From a checkpoint of a small mixture-of-experts model trained on Wikipedia: a shared expert of 128 neurons, a variant of Muon for the experts.
Below are experts of layer 6 (counted from 0) of a mixture-of-experts language model. Rows are named router (the router's row for the expert), gate (a neuron's input weights, with its number), up (a neuron's input weights, with its number), down (a neuron's output weights, with its number) and show model dimensions 0-127. Each number is 128 + 32 x the weight over its row's rms, rounded and kept within 0 to 255.
Before each expert's rows: a language model's description of what the expert responds to. This comes from a sample of Wikipedia text that the model never trained on.

# expert 17
What it handles: Numeric table cell pipes. Pipes between number cells deep in stats and election tables, after figures like 0, 1,234 or percentages, plus ISBN and approximately.
router [ 64 124 156 174 123  93 148 124 131  92 138 107  82 130 117 166 117 120 133  90  90 158 126 137 125 163 142  85  61 180 131 123  91  90 100 133 112 107 100 144 136  92 104 142  51 119 122  92 167 124 188 116 148 147 128 170 165 115  77 104 147  83  74 126 209 129 124  65 165 152 159 173 153 100 125 171 191 183 127 117 140  97 152 126 125  83 153 114 100 106 139 102 136 135 136 160 142 108 137 174 168 114 137 192 157 131 132 137 139 138 130 209 161 184 117  97 159 159 108 159 109 131 101  82 108  46 141 110]
gate0 [149  81 114 146 141 165 162 145 141 179 130 136  88 151  75 153 164 123  77  71  79 161 122 176 123 123  78 115 116 168 145 186  89 123 102  63  86 173 160 144  93 130 141  72 116 156  96 137 145 157 145 147 137 154  85 124 135 118 144 165  94 105 117 186 127 132  78 135 170  87 159 108 100 117 137 115  98  54 109  91 132 135 186 177  97  76 157  91  84 139 155  74 122 180 174  94  83 130 161 119 144 128 158 134 192 129 121 205 141 150 148 119 129 153  89 127 137  83 159 127 130 160 158 106 109 143 167 147]
up0 [144  63  90  78 140 128  55 152 150 163 159 144 195  71 127 144 127 117 139 135 197 198  89 144 172 133 142 158 121 114 127  88 107 106 170 128 106 150 144 111 176 141 137 114 137 140 145 165 172 143 127  90  55 163 141 108  92 158 173 163  95  83 135  90 149 131 158  79 103 102 139  99 127 120  70  75 126 108 117 123 177 186  83 151 131  95 157  47 154  88 143 161 158 165 121 145 145  66 167 101 112 111 136  85  94 115 112 146 137 117  90 108  95 145 159 115 162 132 138  76 140 162 113 132 131 169 162 113]
down0 [171 126  79 116 159 122 107  81 116 164 145 139 146 140 106 145 108  38  51  87 146  96 134  89 165 134  70  88 139 188 175 131 117 128 132  78 112 145 103 198 167 136 144 139 100 172 165 154 144  96  95 117 146 152 184 142 144 143 112 105  58 116 108 116 139 154 122 163 191 186 125  79 120 134 119 127 114 149 175 112 179 101 153  89 118 132 136  90 157 143  99 138 117  80 150  88 134 102 142 119 143 111 119  94  98 129 114  99 153 137 166 139  73  91 114 152 134 141 213  92 105 177 145 161  99 181  94 158]

# expert 33
What it handles: Name-internal word pieces. Middle fragments of personal and place names, mostly single consonants or short pieces, like Sch-m-idt, Mont-g-omery, Br-am.
router [131  99 121 161 154  59  95 126 105  80 154 153  94  92 126 174 179 107 149 120 130 167 100 152 181 143  89 146  65 134 162 186 119 140 187 152 104 123 106 126 115 106 164  90 125 177 100  73 102  47 128  69 144 145  96 160 160  90 153 139 143  92 143 107 133 156 125  48 141 204 122 154 140  55 116 156 163 162 107 121 175 152 123 104  57 105 121  88 116 143 138  63 132  85 134 167 128 129 109 154 124 130 107 185 158 166 150 149 115 140 145 156 150 141  96 122 164 136 165 159 112 143 112 163 130 121  92 120]
gate0 [117 104 168 125 102 145 113 132 160  41  98 182 165  65  75 103 105 107 106 175 113 167 133 160 129 192 123 112 117 177 149 104 106 117  90 194 129  96  62  64 124 111 167 129 100 131 146 134 138  72 116 111 115 115 118 144 130 123 109 142 162 170  91 201 124 108 130 117 142  65 117 180 158 144 155 126 128 102 136 126 115 109 153 142 129  77 162 148 111 201 131  87  76  69 116 121 134 167 140 119 140 144  98  72 113 105 114 198 172  85  71 121 143 159 176 172 157 142 104 138 136 132 163 128 165 142 140 124]
up0 [113 165 134 149 121 102 132  69 152 140 152 139 113 117 151 116 116 102  95 145 183 170 106 145 159 124 150 169 127 153 110  69 161  81  98  91 131 174 127 100 134  90  83 153 139 105 114 116 103 126  87 119 175 102 124 127 113 202 108 184 139 130 112 104 132 113 143 189  96 126 159 165 132 124 121  89  71 178 101 129 170 131 128 168 125 128 127 174 113 120 137  84 196 112 130  46 176 103 108 108 129  93  55 126 150 150 130 111 106  91 159 161 122 160  88 140  77 145 116  68 192 153 154 154 111  80 187 204]
down0 [143  69 133  97 147 132 125 107 115  93  94 142 136 126 105  71 144  90 102 154 126 143 159 161 164 143 138 123 100 187 128 160 148 117 130  84 174 129  70 143 157 117 186 111 135 222 121 145 113  82 182 136 166 184 153 102 156 105  78 126 121 132 132 131 124 100  92 146 131 138 103 160 104  89 128 106 186 100  84  98 195 127 112 139 109  92 112  95 165 161 168 125 114 166 147 182 146 116 138  54 153 172  98  86 126 158  70  32 166  68 132 104 143 125 122  83 134 126 119 143 164 102 109 163 137 169 135 152]

# expert 16
What it handles: Line breaks and headings. Line breaks and == heading markers in article structure, especially before new sections, table rows, list items and titles.
router [129  73 142 124 164 138 135 125  67 100 148 158 118 106 114 134 140  91  96  85 110 196 128 133 175 151 144 111 102 161 145 127  89 143 146 127  72 146  92  85 144 119 112 157 111 153 103 128 119 125 150 142 165 142 165 136 133  96  79 108 180  72  57 124 141 103 130  89 143 143  90 110 126 146 148 134 178 143 140  78 175 156 208 129 103  76 147 119 110  83  90 127 200 170 113 197 130  73 158 175 153  91  96 140 154 124 106 127 170 118 177 164 171 138 132  62 173 145 137 135 110  88 167  91 150  57 115 138]
gate0 [ 45  41  80 161 113 135 140 177 141 150 147 127 103 156 113 141 161  84 132  78 140 147 114 102 154 157 100  86 119 114 157 127 142  84 163 160 103 164  87 115 166 157 132 111 169 133 128  80 167 143 184 143 149 129  85  98 169 177 108  94 166 125 134 116 122 104 111 159 138 125 115 163  70 128 126  58 120  99  81 141 118 189 136 160 137 113 108 101 104 160 135 145 189 177 136  82 119 102 121  85 193  96 138 126 117  93 103 175 133 156 119  98 169 159 212 147 126 134 120 179  76 145  90 113 129 171 122 109]
up0 [140 141 146  93  66 106  67 123 155 108 103  89 131 112 142 132 121  73  96 109 129 151  86  79 226 212 130 107 135 158 133  71 107  64 152 182  92 105 122 190 128 148 139  94 130 117 116 127 137 168 156  62 163 121 151 147 169 134  94 139 181  67 101 170 103 133 116 143 120 116 110 138 106  77 119 121 126 118 161 105 212 140  69 170 129 103 117 148 145 126 126 160 134 118 120 104 105 169  81 138 176  93 158 175 114 156 146  92 149 158 143 122 143 103 126 169 132 109 112 147 147 193 106 129 111 143 188 132]
down0 [104 124 134  99 142  82 118 172 106 112 111 155 112 155  64 154  59 137 133 187  88 135 153 142 141 161 126 130 116 113 123 129  99 115  62 133 152 149  95 158  70 118  62 149 134 115 134 152 140 124 188 156 154 104 112 142 136 121 189 136 106 165 124 184 148 173 141 159 114 171 164 122 190 182 125 121 135 104 112 173 118 136  84  98 141 117  91 130 163 127 166 145  22 115 145  89  90  84 148 116 103 107  95 164 159 169 114 183 138 129  84  87  87 122  91  83 109 126 175 203 131 150 157  99  96  90 142 144]

# expert 18
What it handles: Foreign name syllables. Middle syllables of non-English personal and place names in sports tables and lists, such as ot in Gothenburg, Kar, Tak, Ros.
router [ 90 104 113 171 158 105 108 155 106 101 120 168  92 111 195 148 153  65 184 128 119 149  44 172 137 145 148 139 115 149 150 130 112 149 136 172 115 109 117 153 128 107 120 117 113 129 112  89 106  25 136 136 138 170  68 156 125 105 151 104 178  80 148  97 143 161  74  86 120 190 111 124 169  85 101 195 178 162 112 152 109 138 184 113 114 119 111  57  81 137 119  78 204 108 149 147 129 147 133 142  95 140 111 172 139 153 158 110 175 129 172 155 156 112  94  94 137 104 122 171 135 116 104 126 152 123 100 101]
gate2 [129 105 180  79 179  98 113 120 138 153  99  98 144  65 171  52 100  66 120 107 168 177 134 111 151 126 152 105 182 172 157 168  74 129 103 120 115 122 121  96  94 126 139  92 131 114 129 107 110 159 204 106 149  98 152 137 108 195 120 156 111  53 109 125 133 101  66 176 171 145  85 120 124 156 166 138  94 186 135 123  84 161 151 165  89 140 146 114 100 101  94 104 158 116 167 124 130 165 152 110 186  62 133 157 126 104 128 177 114 113  98 125 108 176 115 104 100 133  89 131 147  97 157 162 144 161 173 162]
up2 [145 107  88 132  86 172 147 148 155 132 104 167 167 186  85 110 157  85 153 121 165 152 140 132  93 152 101 102 178  65 119 138 115 106 131 177 139  92 121 103 126 124 152 122  46  96 144 109 153 116 140  97 103  78 145  85 137 125  91  99 109 152 110  91 129 148  79 109 156 180 126  91 121 174 154 155 215 121  90 154 103 122 114 137 115 142 167 139 145 202 172 113 212 138 122 150 169 159 129 103 105 115  87 104  98 130 134 110 110 120  92  83 149  75 125 145 107 164 169 209 135  73 148 133 166  93  99 164]
down2 [ 90 172 139  88 137 121 115 172 128 141  99 130 110 150  98 149 106 155 199 153 137 134 181 114 102  99 135  74 169  84  85 116 144 146 172 158  93 197 132 143 149 133 122  38 150  82 126 169 137 187  60 147 124 177 137 148 146 126 141  96 104 126 140 130 126 114 163 176  75 145  69 107 154 158 116  98 146  77 151 100  82  60 134 135 162 144 147 113 117 154 170  97  92 175 128 133 129 164 113 118  77  92  31 128 138 149 135 156 150 165 168 121 168 105 134 121 164  75  86 135 150 109 112 140 100 140 101 129]

# expert 34
What it handles: Pronouns and function words. Subject pronouns, modals and clause connectors before a verb, such as he, they, would, who, which, in explanatory prose.
router [118 122 130 145 100 144 149 123 102  99 148 145 123 105 145 179 176 120 119 128  83 151  61 170 162 144 122 100  94 120  81 125 104 129 135 162  91 113 110 145 198  48 162 125 105 126 131  92 178  86 160 140 155 155 136 137 165  92 113 102 124 109 135 130 187 158 132  97 132 131 101 136 125  95 169 151 109 158 153 100 140 125 132 116 145  81 126 119 112 133 135 152 147  87  92 169 140 142 106 143 113 110  51 141 121 198 114  55 161  59 172 151 117 150  72  90 138 159 197 224  88 160 172  69 167 114 130 125]
gate0 [178 135 110 138 110 153  74 125 129 112 155  85 102 119 117  94 186  99 167  97  71  80 152 148 105 117 143 144 151 124 172 126  94 141  56 169 186 150  90 119 146 176 153 162  87 108 178  57  95  91  43 137 110 184 206  52 123 104 107 152 161 153 105 163 120 139 163 111 156 115 106 138  90 104 113 153 134 136 159 159 170 124 129 100 142 134 145 157 155 108 141 111  91  92 102  77 105 132  96  95 115 133 160 151 186 148 135 144 133 126 182 114 110 127 126 177 123 174 177 110 156 135 131  57 128 132 154 128]
up0 [172 141 111 162 133 119 119 164 178  93 125  77  52 132 108 164 103 145 145  77  85 125 128  87 106  93 164 138 153 112 134 143 108 112 100 170 161 179 124 123 111 169 155 124  93 125 139  95 110 140  58 129 128 112 137 139  90 172 105 123 112 113  92 152 114 155  90 110 124 183 106 185 133 129 111 119 140 129 111 174  96 180  65  98  97 121 195 141 144 125 165 151 148 162 126  80 158 167  81  99 122 167 153  99 157  89  50 161 157 140 158 175  81 169 114 173  96 168  87 140  97 127  59 103 192 122 120 141]
down0 [ 89  55 143 138 131 109 112 138 136 165 125 149 126 132 170  94 126 168 109 143 148 112 174 154  61 135  95 152 165  63 146 163 161 154 128 103  99 115  52 140  66 184 133 158 124 142  91  74 160 158 187  91 167 135 117  98 144  97 135 131  88 141 183 118 103 131 145 138  58  88 115 121  91 114 172 107 123 126 105  87 167 134 142 170 123  66 169 123 107 172 153 118 129 170  57  94 182 119 116 160 108 162 124 100 145  79 102 181 105 113 140 105 129 123 132  96 163 127 167  81 134 158 147 168 173 138 181 111]

# expert 6
What it handles: Lowercase word-initial fragments. Short lowercase first pieces of split words, often verbs after to or and, such as f in fired, cr in crushed, acc.
router [106 126 174 117 154  80 137 147 130 112 134 127 128 165 145 125 171 100 117 158 103 142  85 104 176  92 137 124 133 148  96 150 160  98 128 134  93 161  90 154 170 111 125 106 125 140  96  71 163  92 195 111 214 156 124 144 139  93 113 151 152  87 105  98 154 157  91   4 131 128 150  92 129 117 100 110 121 207 191  93 181 113 160 113 160  85  82  50 143 162  96 131 142  84 112 180 130 117 186 161 133 100 133 157 153 121 123  98  99 104 145 151 100 142 130  93 169 157 175 134 110 102 133 117 141  88 137 124]
gate0 [157 119 124 116 121 141  98 169 159 166 129 161 145 133  73  79  64  85 117 119 126 137 143 129 124 159 151  87 124 140 164 166  99  65 200 108 130  96 119 127 122 136 111  98 105 175  75 161 185 141  86 144  96  66 163 147 184 129 117 142  93 153 138 144 120 108 141 123 183  71 140  95 127  70  87  94 115 151 203 114 110 136 170 114 163  60 162  96 124 133 158 140 115 152 148 139 115 144 109 156 194 157 133 149 181 138 105 144 117 109 165 147  40 135  92 167 147 108 166 111  88  62 105 162 107 131 128 103]
up0 [ 97 145  68  96  96  82 116 124 118 128 107 129 132  89 127 153 184 101 161 109 161 129 153  82 136  87 146 142 142 106 122 147 168 121 104 138 130 136 123 130 212 139 146 229 107 142 137 163 133 149 127 132 147  89 168  76  67 164 114  85 135 151  97  78  97  90 167 106 153 124 105 133  70 165 119  85 128 148 113 179 124 138 113 129 113  84 114 188 123 184 134  96  92 153 143 172 111 172 176  72 142 161 135 188 120 171 117 157 172 147 158 123 104  74  87  67 135 125  98  96 152 104 141 133 197  94 131 124]
down0 [193 205 133 185 140 103  93  48 150  97 149  83 100  83  73 110  92 156  73 144 161  70 157 148 106 112 132 140 106 132 153 136 136 139 130 173 136 131 141 106 130 141 129 117 124  97 164 136  99 109  79 164 116 120 140  94  96 121 161 100 114  83 140 155 108 168 174 123 149 107 131 128 114 140  93  80  84 173 126 207 120 137 111 131 185 126 130 140 128 157 129 198 197  88  98  92  95 138 118 169  99 155  95 118 161 152 191 162 104 156 118 129 106 159  48 128 111 100 133 101  85 175 144 100 123 154 158 145]

# expert 19
What it handles: Line breaks and headings. Newlines ending lines, section heading markers like == and ===, and table rules, plus taxonomic name endings in classification boxes.
router [152 106 148 130 213 126  83 116 131 103 146 132  92  82 139 142 150  70 138  88 100 149 103 138 192 167 124  67 113 135  91 139 130  91 137 129  85 181 143 178 123  98 157 133 116 181  98 150 123 103 129 130 164 140 134 122  95 118 104 138 100 129  78  56 127  91 149  95 165 151 108 132 138 123  98 143 202 114 139  95 147 162 173 123  98  85 120 123  60 112 112 128 142 149  88 145 168  93 161 160 160 133  89 151 189 104  93 111 139 122 135 153 171 113 145  72 115 165 176 136  84  80 198  87 181  66 130 103]
gate0 [111 106 124 208 121  99 104 149  88 111 130 112 108  95  97 125 145 197 154 155 120 119 110  64 128 119 114  60 115 144 119 154 127 148 113 120 158 197 157 151 122 130  92 127 139 122 126 155 167  87 117 121 199 161  85 177 103  82  91 149 125 158 130 156 103 152 154  53 136 113 113 129 127 139 115 128 167  59 145  95 130 110 134 137 177 122 136 194 100 150 156 143 108 136  78 134 170 106 157  73  98 129 128 155 134 123  89  94 171  90 138 163  81 131 170  73 122 138  95 160  56  99 163 133 211 141 179 145]
up0 [ 82 153  54  98 103 158 104 129  88 138 157 138 135 112 144 131 125 114 160 147 133  96 140  89 149 158 147 132 121 179 133 179 131  80 128 120  99  65 144 120 121  84 158 160 180 129  97 172  89  76 117 143 171 113  76 100 105 109 102  86 197 113 157 138 125 145 130  96 170  77 156 135 175 163 161 136 155 159 168 121 112 159 140 154 191 100  71 158 121 116 119  92 112 116 139 213  96 169 168 104  73 162 140 104  90 129 116 154 151 133  56 165  89 151 138 132  90 170 181 142 143 117 112  83 163 114 129  75]
down0 [162  64  86 132 108 159 160 136 143 144 165 136 166 114 112 107 132 115 181 137 140 113 111 146 132 130  81 174 102 179 152 129 160 103  80 111  97 138 142 140 129 197  97 114 116 194 129  90 170 136 156  91 106  84 121 171  69 118 136 117 136 121 178 177 128 151 168 103  96 105 151  88 166  90 100 110 145 124 108 167 144  85  84 120  90 197  71 161 119 128 159  60 103 113 134 187 133 114 158 146 150 112 100 140 132  91 128  98 141 112 156  93 152 197 154 103 109 130  46 175 177 159  64  95 144 129 111 109]

# expert 1
What it handles: Institution name words. Capitalized words and word endings inside names of organizations and venues, such as University, Museum, Association, Center, Coop-eration.
router [ 66 127 188 166 158  96  94 164 118  99 161 129  72 117 188 131 120 153 186 135  54 166 147 175 119 164 157 117  65 131 124 167 119  91 159 168  93 151 111 105 123  76 121 180  75 152 112  99 130  74 169 111 126 125 158 153 149 114  92  68 126  81 125 125 149 142 141 142  96 193 113 153 127 127 154 227 137 168 121  83 128 119 130  83  84 112 127 111 117  87 112 100 115 172 153 162 148 111 108 143 164 120  92 140 131 169 125 117 169  87 109 127 169 164  77 117 116 158 133 128 142 109 117 112 198 111  99 155]
gate2 [116 192 126 143 104 130 140 131  95 123  89 144  81 103 216 149 105 112 127 164  84 139 139 151  97 175 194  59 152 134 119 109 150 128 134 104  52 135 130 147  52  82 139 148  93  98 133 190 138 103 124 132 176 188 128 113 147 152 150 102 120 111 136 125 133 121 127 101 126 131 149  87 118 143 165 137  94 140 145 117 152 148  81 103 141 183  73 127 148 171  97 124 121 190  87 177 157 102 154 119 101 102 107  99  74 131  51  42 177 147 106 119 147 168 156 158 157 130 117 139 144 164 167 126 137  84 144 114]
up2 [104 194  97  56 122 113 153  71 155  91  99 102 150 149 144 103  98 140 110 113 134 151  96 113  72  55 104 175 164 103 118 171 181 135  90 142 209 143 163 141 140  81 147 168 127  97 157 173 127 131 132 110 153 128 154 112 137 173 104 152  95 108 179 143 121 134 122  91 148 200 133 125 147 105 126 134 123 154 164 137  69 106 126 108  99 111 205 119 113  93  91 139 194  57 149 145 128 143 134 102 111 133 119  67 175  98 123 140 152 168 119  59  92 134 101 176 191 114 124 137 129 138 114 123 149 109  88 119]
down2 [ 44 159 145 133 106 107 159 184 150 131 140 156 122 122 129 110 173 164 103 108 106 144 149 108 130 168 151 135 122  79 142 158 162  88 117 125 107 133 112 158 104 118 125  85 115 190 146  76 152 156 150 107 118 106 142 151 183 122 131  99 111  94 113 117  89  83 156  79 135  92 133 149 138  98 115 124 150  68 106 135 140  51 113 114 137  47 157 118  82 172 148 146 152 122  82 151 117 138 194 137 128 193 168 120 170  83 164  95 210 133 151 150  84  47 188 157 131 168 127  96 140 125 169  99 102 146 112 112]

# expert 30
What it handles: Surname endings. Final pieces of surnames in credits and tables, often before a comma or pipe, such as -son, -sey, Jones, Wilson, -ić.
router [134 125 146 149 148  79 106 128 104  93 144 139  83  87 169 164 110 146 157 129  92 152  97 159 144 138 164 153  84 132  98 145 137 125 134 139 111 145  70 120 136  66 129 143 129 106 100  91 114  86 152  62 190 145 146 156 181  61  61  94 155  85 147 131 169 140 141  96 101 176 149 130 108 150 126 232 129 150 117 115 128 139 154  52 125  79 147  93  99 103 136  96 150 120 151 199 137 118 104 160 184 127 109 165 118 145 145 129 137 154 144 168 132 153 107  85  97 188 116 177  87  81 142 131 194 115  98 110]
gate2 [106  79 106 131  68 150 159 137  60 126  90  59 103 101 164 120  90 116 153 186 169 107 167 139 158 131 176 151 111 171 157 176 110 126  79  64 128 138 132 156 111 149 129  71  98  83 125 144 182 157 108  93 122 182 117 163 153  95 156 134 131 107 130 154 187 104 130 117 155 121 155 114 104 155 129 107 147  65  96 135 137 113  65 117  90 113 157 152 188 117  74 118 133 105 128 147 101 122 155 116 124 130 183 100 153 135 180 167  99 108 110 158 172 130 160  81 147 133 233  69 137 128 126 104 109 147 122 135]
up2 [155 113  60  55 139  79 161 146 139 135 108 113 101  73  54  95 154  97 157 157 108 150 145  83 119  88  98 127 145  89 112 115 147 134 188 140 133 102 117 156  97 109 184  82 117 177 115 170 171 157 107 135 151 151 147 131 137  78 163 145 149 146  73 148  98 164 118 111 121 100 154 151  98 160 127 122 106 116 183 151 103  77 120 163  90 104 212 170 137 116  64 160  73 145 131 155 157 159 148 141 125  85 135 136  95 127 127 158 144  85 163 191 168 172  97 113 126 133 184 158 110 109 142  95  92  85 148 120]
down2 [141 124 131 115 167 180 113 184 129 108 115 105 132 118 100  90 113  76 121 143 169  94 200 104 192 152  96 124 116 135  97 238 102 127 178 130 137 122 144 161 155 110 181 124  89 147 108 133 177 103 129 138 150 139 128 155 137 141 137 134 124 116 115 136 163 142 121  78 138 142 136  44 105 167 124  75 194  85 121 111 107 118  99  73  57  55 157 138 117  91 114 101  80 152 133 120 140 133 109 118 156  99 175 113 178 101 110  76 109  91 129 147 175 138 145 150 176 129 214 125 104 142 102  97 105 135 144 129]

# expert 21
What it handles: Coordinates and measurement numbers. Decimal points, digits, degree and prime signs, and opening brackets in coordinates, unit conversions and year ranges, like 25.329790°, (106 m).
router [ 61 112 117 142 144  87 129 116 135 146 199 140 123 122 114 138  86 101 158 110 104 184 118 150 142 181 137  92  96 177 111 168  98  72 119 130 110 128 108 144 118 121 126 141 136 125 126 113 128 111 102 126 141 155 123 163 194 122  84 147 110 132 108 118 119  97 116 126 167 194 111 153 114 158 105 195 205 130 202 134  97 145 162 140  81 109 121  62  79 111 135 101 130 126 149 135 188  98  92 160 118 101 124 132 183 144  84 126 135 143 177 156 120 123 116 112 172 143 199 172  59 106 153  55 121  42 129 147]
gate2 [120  78 124  67  83 115 140 205 106 140 152  88 198 133 102 159 127 132 136 131 118 118 117 101 136 161 117 165 148 177 170 125  68 141 121  89 165 111  82 143  93 130 199 130 130 157 152  98 125 133 165 172 103 116 180 180 115 135 132 100  85 120 139 135  93  88 139 125  91 128 142 145 178 173 158 143 149 108 160 159 126 161  84  80 128  89  96  97 116 107  95  98 170 173 198 105 180 106 158  76 168 114 106 116 104 146 101 167 129  95 168 191 128 156  79  71 119 155 109 117 107 137 146 165  93  88 108  85]
up2 [ 53 147 110 130  88 142 188  73 123 121  80 181 168 151 124 106 108 103 147 198 133  81 117 173 137 110 117  98 153 148 142 182 113 105  71 176  91 128  83 180  93 137 153 116 152  97 124  87 188  99 147 143 143 170  59 127 172 138 146 144 118 127 107 171  82 171  96 119 121 163 109 113 145 122 157 126 125 164  86 141 128 123 136  63 183 125 122 145 152 152 134  96  97 104  98 123 154 161 158 169  85 118 123 179 168 119 109 128  83 122  96  97 116 106 173 115  80 126 140 102 125 106 153 160  46 171 164 163]
down2 [156 165 124  37 158 216  39 137  98 154 164 135 113 150 109  86 116 102 102 123  59  81 162 109 117  58 135  86 104 125 126 145 111 113 113 150  99 146 153 123 160 144 169  98 109 132  89 127 162 118 111 152 127 121  97 117 157  80 153 114 146 127 150 157 149  97 111 219 172 167 167 128 142  77 119 158 142 115  93 161  99  96 112 127  58 121 164 142 120 180 155 129 166 179  94 114 162 123 121  76  98 146 145 145 114 126 166 125 115 164  94 136 129  88 108 167 152 148 173 140 125 100 133 159 151  70 143 164]

# expert 13
What it handles: Table header separators. Pipe characters and semicolons at row starts and header cells of sports and results tables, before labels like Pos, Pld, GD, Result.
router [ 96 131 136 100 146 144 134 174 100  68 158 144 103 131 154 143 145 130 131 155 136 225  76 154 158 152 124 110 152 151 109 139  77 175 139 147 111 114 104  87 147 107 174 101 101  86  98 110 197 124 139  98 146 178 124 140 154 136 122 136 137  86  61 145 178 102 143  42 182 157 145 118 163 104 164 183 192 143 118 126 153 113 153  92  70  89 106 124  96  92 129 101 159 156 149 137 147  93 122 157 149  69 136 146 138 123 100 127 127  82 105 135 139 131  86  69 163 117 123 122 100 135 110 160 185  65  58 141]
gate0 [143 166  82 165 119  94 149 169 115 147 120  94  97 130 131 187 116 138 169 127  82  78 178 109 112 119 141 115 168 133  98 119 176 135 122 154 114 137 122 128 141 124 163 143 110 151 122  82 190 193  95  95 102 118 135 135 152  98 134 167  66  59  86 132 141 116 182 120 116 195 120  99 113 121 148 131 145 143 151 197  95  68 133  95  40 139 125 115  70 132 118 135 128 115 103 119  58 135 123 129  77 148 140 177 164 143 133 186 115 162 153 115 186 128 131 145 117 139 157  41 114 153 141 118 160 115  81 184]
up0 [ 86 139 211 117 117 139 165 123 115 108 115 123 112  76 203 114 218 115 121  87  91 141 121 113 136 143 100 143 112  48  69 100 149 115  77  66 102 131 133 157 129 150 104 139 148 127 159 121 137 135 116 132 138 125 108 129 154 145 167 134 143 209 116 150 116 137 121 130 148  88 131 161 125 135 102 130 176 126 171 131 114 118 140 114 114 147  31 140 122 155  97 139 100 122 127 200 204  78  52  84 188 124 145 127 158 128  74  92 112 135 128  98 111 146 100 113 117 185 149  94 159 142 141 161 152 135 118 173]
down0 [ 96 120 128 134  88 151 128 122 171 111 122 163 114 150 143 107 129 100 167 215 124 156 156 204 124 110 167  68 110  98 138  92 148 103 107 145 144 179  93 230 108 143 138 112 123 134 177 110 108 128 109 133 116  77 161 170 104 112  71 104 173 126 127 141 135 117 150 152 112 152 126 186 156  91 100 166 213 113  98 144 112 131 173  43 150  76 135 134 104 103  95  66 100  98  87 195 119 123 109 178  86 153 113  92 135 106 111 113 107 113 140 167 169 137 125 123  75 151 133 153 112 155 116 117 121 101 108 147]

# expert 20
What it handles: Word-initial consonant pieces. Opening consonant pieces of lowercase words split into parts, often after the or a in species descriptions, such as t, b, cl, qu.
router [111 140 162 161 200  92 107 188 104 100 156 108 102 114 117 191 124  71 111  89  93 173  99 113 138 128 124  72 112 115  86 123 138 123 153 201 115 198 150 172 141 110 167 126 118 156  73  74 113  99 132 126 147 119 156 135 134 134  95 133 105 127  76 147 190 105 156  58 176 120 138 134 157 132  92 136 134 113 130  77 147 121 141 109 133  84  68  74  94 160 108 135 158 153 119 130 178  66 160 144 110 118 140 137 146 132  72  98 143 124 113 146 104 155 152 107 198 153 199 165 140 117 150 134 167  93  90  85]
gate0 [116 206 148 152 137 119 118 155 124 103 151 163 133 133 128  92 116  87  32  81 136 109 121 144 154  61 126 106 137  97  81 124 151 131 109 101  99 139  89  94 126 154 156 118 135 131  97 124 135 168 130 144 107 161 146 111 146  96  76 114 142 125  70  99  91 151 167 136 183 147 134 125 154 159 131 126 164  96 163 138 117 117 120 138 105 135  70 115 174 196 115 109 180 209 155 167 162  57 121  94 132 122  61 131 119 119 180 178 152 105 147 161 150  79 168  72 143 116 171 101 160  76 157 175 153 122 152  84]
up0 [ 83 183 133 109 126 161 145 136 160 111 163 121 121 119 129 159 126 124 136  65 133  59  94 140 145 163 106 128 186 156 164  76 153 108 168 150  41  68 163 110 146 161  69 139 138 124 124 134 187 128 147 102 128  88 114 125 128 117 134 140 135 118 172 145 137 143 109 109  67 130 120 195 140  91  79 104  92  91 143 105 152 123  83 163 147 172 124  82 140  82 137 156 142 163  95 196 150 137 107 107  93 143 196 162 170  81 144 113 116 186 106  90 146  86 167 118  83 177 141 192 134 112 107 140 150 107 100  93]
down0 [126 136 111 118 123 163 148 152 150 184 111 118 187 156 128 104 129 143 121 152 127 114 129  79 111 147 183 119  69 129  65  83 148 161 137 147 137 156 134 165 140 132 101 155 123  82 186 218  60 127 125 152 123 168 131 203  77 115 110 138 140 132  92 151 151 118 135  71 109 121 153 164  84  95 115 132 120 175 154 176 125 167 142 151 130 116  77 121 164 110  23 194 116 121  97 151 124 172 169 143 123 131  82  90  91  98  97 164 129 165 151 119 105 112  97 119 114 106 117 137  70 152 125  97  74 103 148  86]

# expert 27
What it handles: Capital initial letters. Single capital letters or short capital pieces that begin proper names, often foreign places or surnames, such as Yerevan, Namibia, Qatar.
router [114 137 167 166 144 127 109 130 132 119 146 122 104 113 162 133 122  91 207 155  64 155 114 146 132 172 149  98 133 195  84 121 111  71 113 163  73 170 120 113 134  84 134 176  62  95 115  90  96 115 176 154 133 149 148 133 157 111 119 118 170 127  74 121 155 105 130  40 132 138 147 186 142 138 126 148 211 159 144 101 133 137 137 118  70  81 113  48 111 156 101 107 197 114 175 179 124 113 162 131 142 165 131 159 152 158  88 129 140 111 115 135 103 143  93 105 194 153 172 165 153 103 104 121 100 105 122 133]
gate2 [143 113 171  62 117  95  90 124 137 119 176 149 127 168 142  59  76  85 125 138 158 132 152 142 133 100  76 149 134 160  70 103 173 136 138 116 142 104 117 102 176 118 137 149 156 160  96 145  74 131  60 148  99 154 152 138  96 161 131  89 130 128  88 152 118 180 132 114  92 101 122 176 125 107 144 144 167 108 135 131 116 208 111  72 154  35 121 120 124  91 125 104 163 143 144 135 152 140 178 149 168 161 111 133 151 110 154 137 110 166 155 123 145 155 132 124 190 120  53  98 171 165 135  44 130  97 187 103]
up2 [ 77 145  71 153 120 118 104 170 170 109 139 118 120 119 171 119 155 161  91  75  65 159  94 171 102 140 100  51 108 109 113 130 182 163 161 139 110 143 154 169  88 147 158 138  97 109 177 150 145 112 108 118 118 121  99 151 108 161  85 142  95 127  94 115 101 176 135 122 133 131  79 104 112 104 159 162 123 140 129 109 131 129 140 113 108 148 168 138 174 126 193 112  98 171  61  72 141 114 187  91 138 103 100 131 132 187 147 106 189 168 103 113 148  48  68 130 150  80 134  66 191 157 121 130 172 139 118 119]
down2 [160 127 151 139 102 123 170 115 100 107 130 183 173 145 116 146  82 139 135  81 152 146 149  99  85 121 163 104 162  76 113 178 106 160 122 168 104  93 148 135 129 153 159 122 118 106  80  56 161 142 141  96 188 133  98  77 118 130 104  85 135 171 123  92  95  98 143 105 129 173 176 136 128 187 158 115 126 103  85 117 175 113 154 150 121 111 116 203 129 104 150 163 105 163 168 102 188 126 104 119 121  62  99  93 149 143 132 127 187 140  92 101 117 141 150 120 121 170  79  54 104 199 102  97 195 132 109  77]